{"d_model": 160, "n_experts": 24, "d_shared_expert": 0, "routed_scale": 1.0, "vocab_size": 2031, "lr": 0.0075, "batch_tokens": 65536}
Below are experts of layer 9 (counted from 0) of a mixture-of-experts language model. Rows are named router (the router's row for the expert), down (a neuron's output weights, with its number) and show model dimensions 80-159. Each number is 128 + 32 x the weight over its row's rms, rounded and kept within 0 to 255.
After each expert's rows: "comes before" lists some tokens at least twice as common just after its tokens as in all text. This comes from a sample of Wikipedia text that the model never trained on. Tokens count by the router's weight.

# expert 3
router [ 44  86  90 129 146 104 111 147 139 116 121 142 139 179 102 109 128 129 200  98 129 126 147 175 105 165 139 104 179  87  99 195  92 149 114 147 143 110  37 106 120 112 150 151 155 135 141 161  94  53 156  88  87 101 110 122 101 181 133  97 109 116 167 137 105 161 111 188  89 124 113  61 134 120 181 144 114 151  72 143]
down60 [147 116 106 127 147 192 146 121 100 130 154 117 162 133  93 113 155 147 103 104 124 127 175  99 137  79 153 142 185 130 100 159 152 136  79 153 157 149 130 141 106 150 135 143 113 109 142 110 133 106 121  54  79 139 161  76  89 139 166  81  95 158  89 112  96 140  69 140 154 128 162  70 130  70 116 150 138 112 123  88]
down61 [155 102 158 129 142  80 139  92 126 149 182 116 136 168 137 204 153  70  90 130  91 116 163  47 156  81 122 162 119 143 134 103  90  89 165 132  98 118 186 123 128 128 135 147 106  97 193 151 102 152 144 132 126 125 127 166 112  56 193 167 123 142 126  73 108 120 165 112 192 179 136 153 101 110 112 148 109 154 141 136]
comes before: ",", ".", " of", " and", " in", ":"

# expert 18
router [131 118 142 116  91 111 115 201 135 115 187 134 106 169 127 107 100 114 128 123  90 125  84 135 206 108 146 161 128 164 166 131 120  88 105  96 133 157  63 143 125 134 183 113 142 111 127  90 208 118 101 153 138 181 134 129  84  93 125 123 218  93 134 133 145 110 128  91  46 130 102 140  89 139 117 120  97 168  84 168]
down12 [164 105 125 138 111 112 111 186 161 102 185 125 140  94 142  76 159  79 141 187 122 115  57  99  95 115 131 179 135 146 117 159 126  65 169 121  93 122 118 159 149 114 151 140 162 101  97 139 186 143 143  81 137 169 174 165  99 105 231 158  83  72 115 114  93 137 108 166 158 144 101 116  78 159  95 144 123 126  90 154]
down13 [ 79  83 113 191  52 136 133 137 162 173  67 136 126 162  89 141 111 104 145 105 126 109 117  95 164 138 181 110 166  96 137 168 115 153 136 126 115 107 168 113 139 140 101 186 124 115 108  82 178 123  91 157  80 140 176 126 140 129 145  84 118 125 103 170 128 134 160 103  93 159  97  88 129  99 124 142 128 138 106 171]
comes before: " ", " |", ":", " of", ")", " ("

# expert 2
router [124 143 125 174 122 112  94 148  76 112 146 138  90 124 161 117 118 108 161 124 155 101 125 110 162 108 104 156 152 146 151  99 170 146 100 109 108 113  88 176 119 115 130 110  81 141 109 176 117 156 105  89  95  50 142  89 180  99 162  76  72 149 123 127 105 139 169  56 151 135 107 154 155 105  91  93 153 116 183  95]
down0 [ 66  93 187 159 160 133 172 154 105 114 111 102 130 103 157 161 142 156 118 121 118 105 140 118  88 124 134 131 158 147 145 115  24 126  87 229 142  56  90  95 135 104 124 123 121 121 107 149 122 138 142 129 183 175 133 145 149  65 180 136 142 196 106 188 134 105 145 120 150 166 138 155 124 157 141 107 175 121 121 143]
down1 [153 147  76 191 135 122 130 135 145 116 166 147 131  92 174 107 162 122  99 161 120 111 101 116 100 140  94 170 159  98 147  65 136 175  90 167 152 142 117 100  89 132  71 143 149 119 142 194 163  74 164 171 122 152 133 139 141  87 142 168 114 127 127 121 102 164 101 105 164 126 121 134 141  82  59 130 152  99 183  94]
comes before: "0", "1", "2", "8", ".", "9"

# expert 6
router [160 144 113  83  76 129 141 161 188 125 189 134 122 148 147 145 148  72 145 162 161  83  97  81 142 134  89 140 108 153 163 130 149 170 172  89 109 118  93  53 145 117 170 115 166 162 145 121 142 156  76  84 139 131 148  65 101 153 174  72 178  69  65 111 122  92  71 110 169  89 143 140  97 120 105 144 191 121 145 124]
down0 [149 182 124  92 159 121 154 105  97  94 150 119 106  85 185 135 169  97 125 112 126 129  62 102 166 107 178 197 190 119 105 139 113 155 130  91 139 162 132 148 106  69 100 114 145  97 116 131 101 173 115  82  96  99 161 165 116  83 117 156 138 160 150 108 106 114 103  80 107  89  53  99 120 108 100 107 111 121 138 135]
down1 [ 87 164 155 120 179 120  77  99 117 136 118  85 150  97  56 137 148 151 141 124 169 142 110 217 108  91 151 113 148  82 148  99  77 180 124 187 111 150  98 109 109 111 114 119 143 141 121 108 139 142 112 137 118  95  95 172 133  72 158 130 112 107 131 110 122  82 183 103 177 156  96 158 119 111 120 141  95  86 128 149]
comes before: " |", "0", "1", " ", "2", "3"

# expert 21
router [151 200  81 108 105  98 106 154 121 108  51 163 175  85  91  96 111 133 123 133 138 181  64 144  95 101 154  86 160 173 157 153 168  94 178 170  88 178 125 105 121 198 113 128 148 145 154  91  95 116  85 124  94 197 145 112 153  87 101 154 171  82 145 118 117 122 127 136 128 185 132 139 119 185  89 141 133 172 157 123]
down0 [ 98  91 129 132 165 145 142 115  93 118 147 182 139 159 158 120 137 147 128 139 154  89 188 125 136  96 120 120 159 203 142 127  97 130  96 141 155  80  80 115 114  81 146 130 111  80  81  78  86 114  96 151 127 108 110 123  99 125 184 121 154  96 131 141 113 178 146 156 135 133 154 162  66 156 137 167 155 116 169  85]
down1 [182 162 122 104 118 168  79 162 101 105 112 124 132 138 165  84 108 105 111  93 123  98 111 174  86 166 131  78 157 104  92 158 132  97 158  99  99  89 150 178 126  85  47 110 135 123 104  55 158 102 152 191 107 147 129  78 150 128 126 195 173 156 144 157 107 115 150 167 126 103  99 113 125  81 107 126 125 131 130  94]
comes before: " ", " \"", " B", " S", " M", " D"

# expert 15
router [123 146 116 125  90 148  83 114 150 128 199 113 148 138  88 105  76 105 142 151 151 101 170 126  94 102 146 172 136 142 141 119  60  89 100 139 120 177 119 150 115 115 156  80  86 177 154 153 127 178 159 170 122  66 107 106 125 142 109 144 128  87  74 144 113 102 130  89 101 153 117 108 126 140  56 134 171 129 159 181]
down1 [133 128 166 152 148 208 145 165 131 111 119 129  97 107 158 211 170 121  61 106 122  93 195 155 171 142 145 101 151 113  78 193 125 158  99 114 165 133 134 157 133 164 193 122  67 207 154 183  80  98 112  92  98 123 132  79 143 119 197 118  81 129 138 132 118  84 126  94  85 154 121 119  89 104 136  70 148 150 144  85]
down2 [178 112 125  81 150 130 152 107 138 126 133  57 161 127 113 147 136  44 145 129 114 111 162 104 115 135 161 128 149 140 139 145 177 157 131 131 108 110 147 104 144  95 182 108 167 112 139 209  98 197  96 116 143 122 110 136 140 115 137 127 149 116 104 108 137 126 176 113  97 109  97 175 132  87 109 103  85  95 170 113]
comes before: "9", "1", "2", "0", "8", "n"